From a checkpoint of a small mixture-of-experts model trained on Wikipedia: a variant of Muon for the experts, 2960 steps.
Below are experts of layer 2 (counted from 0) of a mixture-of-experts language model. Rows are named router (the router's row for the expert), down (a neuron's output weights, with its number) and show model dimensions 160-239. Each number is 200 + 20 x the weight over its row's rms, rounded and kept within 0 to 999.
Before each expert's rows: a language model's description of what the expert responds to. This comes from a sample of Wikipedia text that the model never trained on.

# expert 6
Description: Word-initial capital pieces. First one or two letters of a split word, usually a capitalized name starting a line, cell or quote: Bir-mingham, Gu-ardian, Bay-er.
router,194,176,201,209,217,145,194,173,238,204,165,202,176,192,215,195,159,221,195,151,240,184,175,227,209,200,235,207,186,180,217,172,188,207,163,214,203,185,198,208,188,176,208,188,207,219,221,162,204,240,191,207,213,213,227,203,213,187,184,182,209,185,226,191,205,216,167,195,180,205,213,213,225,176,197,243,225,183,175,213
down1,173,211,218,204,193,187,235,196,174,201,209,206,194,201,172,181,214,181,199,210,169,178,173,219,203,224,238,201,193,197,216,209,186,184,174,187,230,218,174,192,199,206,171,209,192,183,224,214,210,189,195,182,245,218,218,194,229,186,227,170,233,236,185,194,168,190,234,217,210,223,208,242,196,221,218,216,205,171,189,197
down2,183,198,200,199,176,195,188,181,188,197,188,175,199,207,215,201,213,218,218,178,185,194,154,210,221,211,197,215,181,230,154,229,193,177,237,203,199,198,226,240,200,260,198,199,177,189,203,183,204,195,221,208,215,179,179,198,182,206,199,223,197,205,143,220,220,200,187,229,211,195,242,238,164,203,197,178,185,202,177,221
down3,196,184,178,185,194,230,210,192,211,189,185,176,207,189,221,203,202,214,191,208,177,214,219,243,207,185,178,219,164,195,217,211,199,207,238,195,197,184,207,211,231,176,189,258,202,189,227,125,170,215,186,217,165,218,191,201,224,173,204,189,212,239,200,215,204,201,180,219,227,210,213,204,198,155,218,190,221,207,241,214
down4,221,185,210,202,154,212,210,168,226,200,186,200,230,213,206,206,240,190,175,209,180,179,193,184,196,212,209,211,192,194,209,186,196,166,224,167,205,199,173,202,175,175,176,220,203,209,206,205,228,177,185,168,183,223,231,193,184,206,240,175,210,198,198,174,228,197,176,196,212,180,172,215,221,224,183,241,207,188,170,209
down5,190,192,179,191,180,187,209,160,216,193,228,175,197,216,204,223,193,187,204,189,209,177,188,196,200,238,209,227,223,198,227,183,160,206,240,200,224,229,190,203,190,183,198,172,220,189,152,189,193,187,191,240,204,206,174,206,212,196,206,188,201,146,214,211,187,186,188,194,193,183,207,172,207,211,178,214,197,205,179,218

# expert 0
Description: Name endings, initials. Final pieces of personal and place names and the period after a middle initial, as in Colin L., Davenport, Tuckers.
router,203,197,176,191,238,193,200,208,157,200,195,215,187,211,248,207,222,172,219,189,222,225,218,155,170,178,194,174,195,211,191,169,202,223,196,206,186,262,208,173,206,182,253,203,193,185,201,209,203,194,178,192,194,195,179,188,188,215,216,270,178,184,195,218,225,182,208,213,193,218,228,215,224,175,180,202,201,235,214,184
down1,200,201,178,206,182,251,194,213,179,183,149,225,240,178,175,213,221,175,247,203,188,200,179,190,195,219,194,200,196,211,233,211,218,198,202,175,192,223,207,233,232,185,204,224,195,208,217,226,199,205,200,196,221,227,248,182,198,197,169,180,195,199,179,178,187,189,198,176,214,195,190,202,211,229,202,161,199,177,191,208
down2,173,205,172,221,177,245,195,219,189,216,222,211,202,184,212,190,198,184,204,214,197,188,188,198,215,179,175,227,198,193,188,192,193,190,162,213,199,197,200,227,207,184,250,171,235,189,139,216,233,195,202,188,236,196,193,168,197,206,223,235,226,194,198,210,207,227,212,247,203,209,188,200,192,214,176,230,187,188,229,206
down3,231,190,192,203,218,174,190,205,246,157,223,178,208,198,220,209,164,198,205,218,231,201,214,212,209,208,230,185,176,162,215,194,181,207,214,189,212,224,220,185,213,214,204,207,199,202,182,177,212,189,197,194,201,213,218,187,180,204,184,192,204,213,188,235,231,207,200,198,241,203,218,226,203,213,224,217,200,183,189,192
down4,198,214,199,186,214,199,197,202,179,203,213,207,174,196,173,218,203,186,220,189,222,211,156,225,195,213,204,188,169,214,214,228,237,219,194,197,191,220,209,211,241,208,164,231,225,185,201,210,216,215,209,219,189,197,204,178,197,177,195,185,177,222,207,192,226,172,199,172,192,206,172,198,188,239,167,185,158,205,200,168
down5,164,181,205,203,208,187,196,221,182,202,208,167,167,179,204,206,176,231,218,199,226,217,183,181,218,182,169,181,177,226,186,184,197,224,196,169,217,170,208,219,203,210,251,161,196,206,197,171,185,198,202,231,209,213,178,214,199,192,203,216,175,202,219,197,194,215,185,251,194,178,229,208,170,169,202,192,213,161,189,185

# expert 5
Description: Adjectives and word endings. Adjectives and modifiers before a noun (first, American, new, Main) and closing pieces of words such as horizontal, cohomological, swingman.
router,197,160,183,213,216,192,198,223,193,181,140,195,210,202,218,218,193,193,208,198,209,175,200,209,202,177,230,158,205,185,169,182,186,166,207,235,195,173,206,231,209,198,201,185,230,247,202,187,183,207,159,215,193,213,222,197,203,186,194,216,181,229,213,213,199,195,164,188,168,222,178,178,203,210,189,208,189,226,209,177
down1,216,183,212,203,210,188,180,183,236,191,212,205,190,192,225,192,214,184,205,173,175,197,162,211,186,186,208,206,226,218,194,170,222,174,215,193,195,216,208,162,192,187,218,223,216,235,211,187,191,234,202,156,236,191,209,190,202,219,196,181,202,216,213,198,200,195,237,209,177,167,203,214,191,208,214,195,192,195,174,208
down2,189,203,187,199,191,217,188,199,214,179,176,233,242,173,187,219,169,230,155,178,178,183,194,231,144,243,230,247,182,185,182,190,213,238,214,191,215,222,205,220,222,209,230,171,212,231,211,194,226,196,222,205,184,188,168,201,193,200,186,206,193,192,210,176,159,159,162,191,199,201,220,197,208,206,151,200,194,217,187,216
down3,198,184,208,207,177,211,245,159,232,191,192,177,217,231,196,177,207,200,219,207,200,199,228,214,188,218,211,240,179,217,201,203,166,213,192,176,224,205,187,236,199,210,227,184,190,210,206,208,193,218,232,188,186,226,217,145,199,206,161,163,216,174,194,196,203,200,205,277,182,214,216,205,190,187,177,196,232,229,197,168
down4,194,206,234,169,189,181,205,248,191,233,225,175,205,203,174,245,209,214,184,179,195,239,189,187,212,226,205,188,197,183,205,201,228,233,176,177,204,223,180,245,169,214,198,180,208,205,232,203,218,205,223,195,197,207,189,195,166,198,212,206,176,201,159,190,186,200,215,205,208,231,152,255,206,191,206,201,228,229,235,182
down5,175,201,215,212,184,254,186,189,199,191,192,189,230,184,177,188,161,164,195,191,214,214,187,192,170,203,189,233,207,206,230,201,210,187,219,175,221,205,234,180,200,185,153,199,186,173,188,226,194,205,174,204,202,186,243,183,208,202,200,228,179,225,223,212,213,176,176,235,204,210,170,207,181,185,200,172,229,198,187,168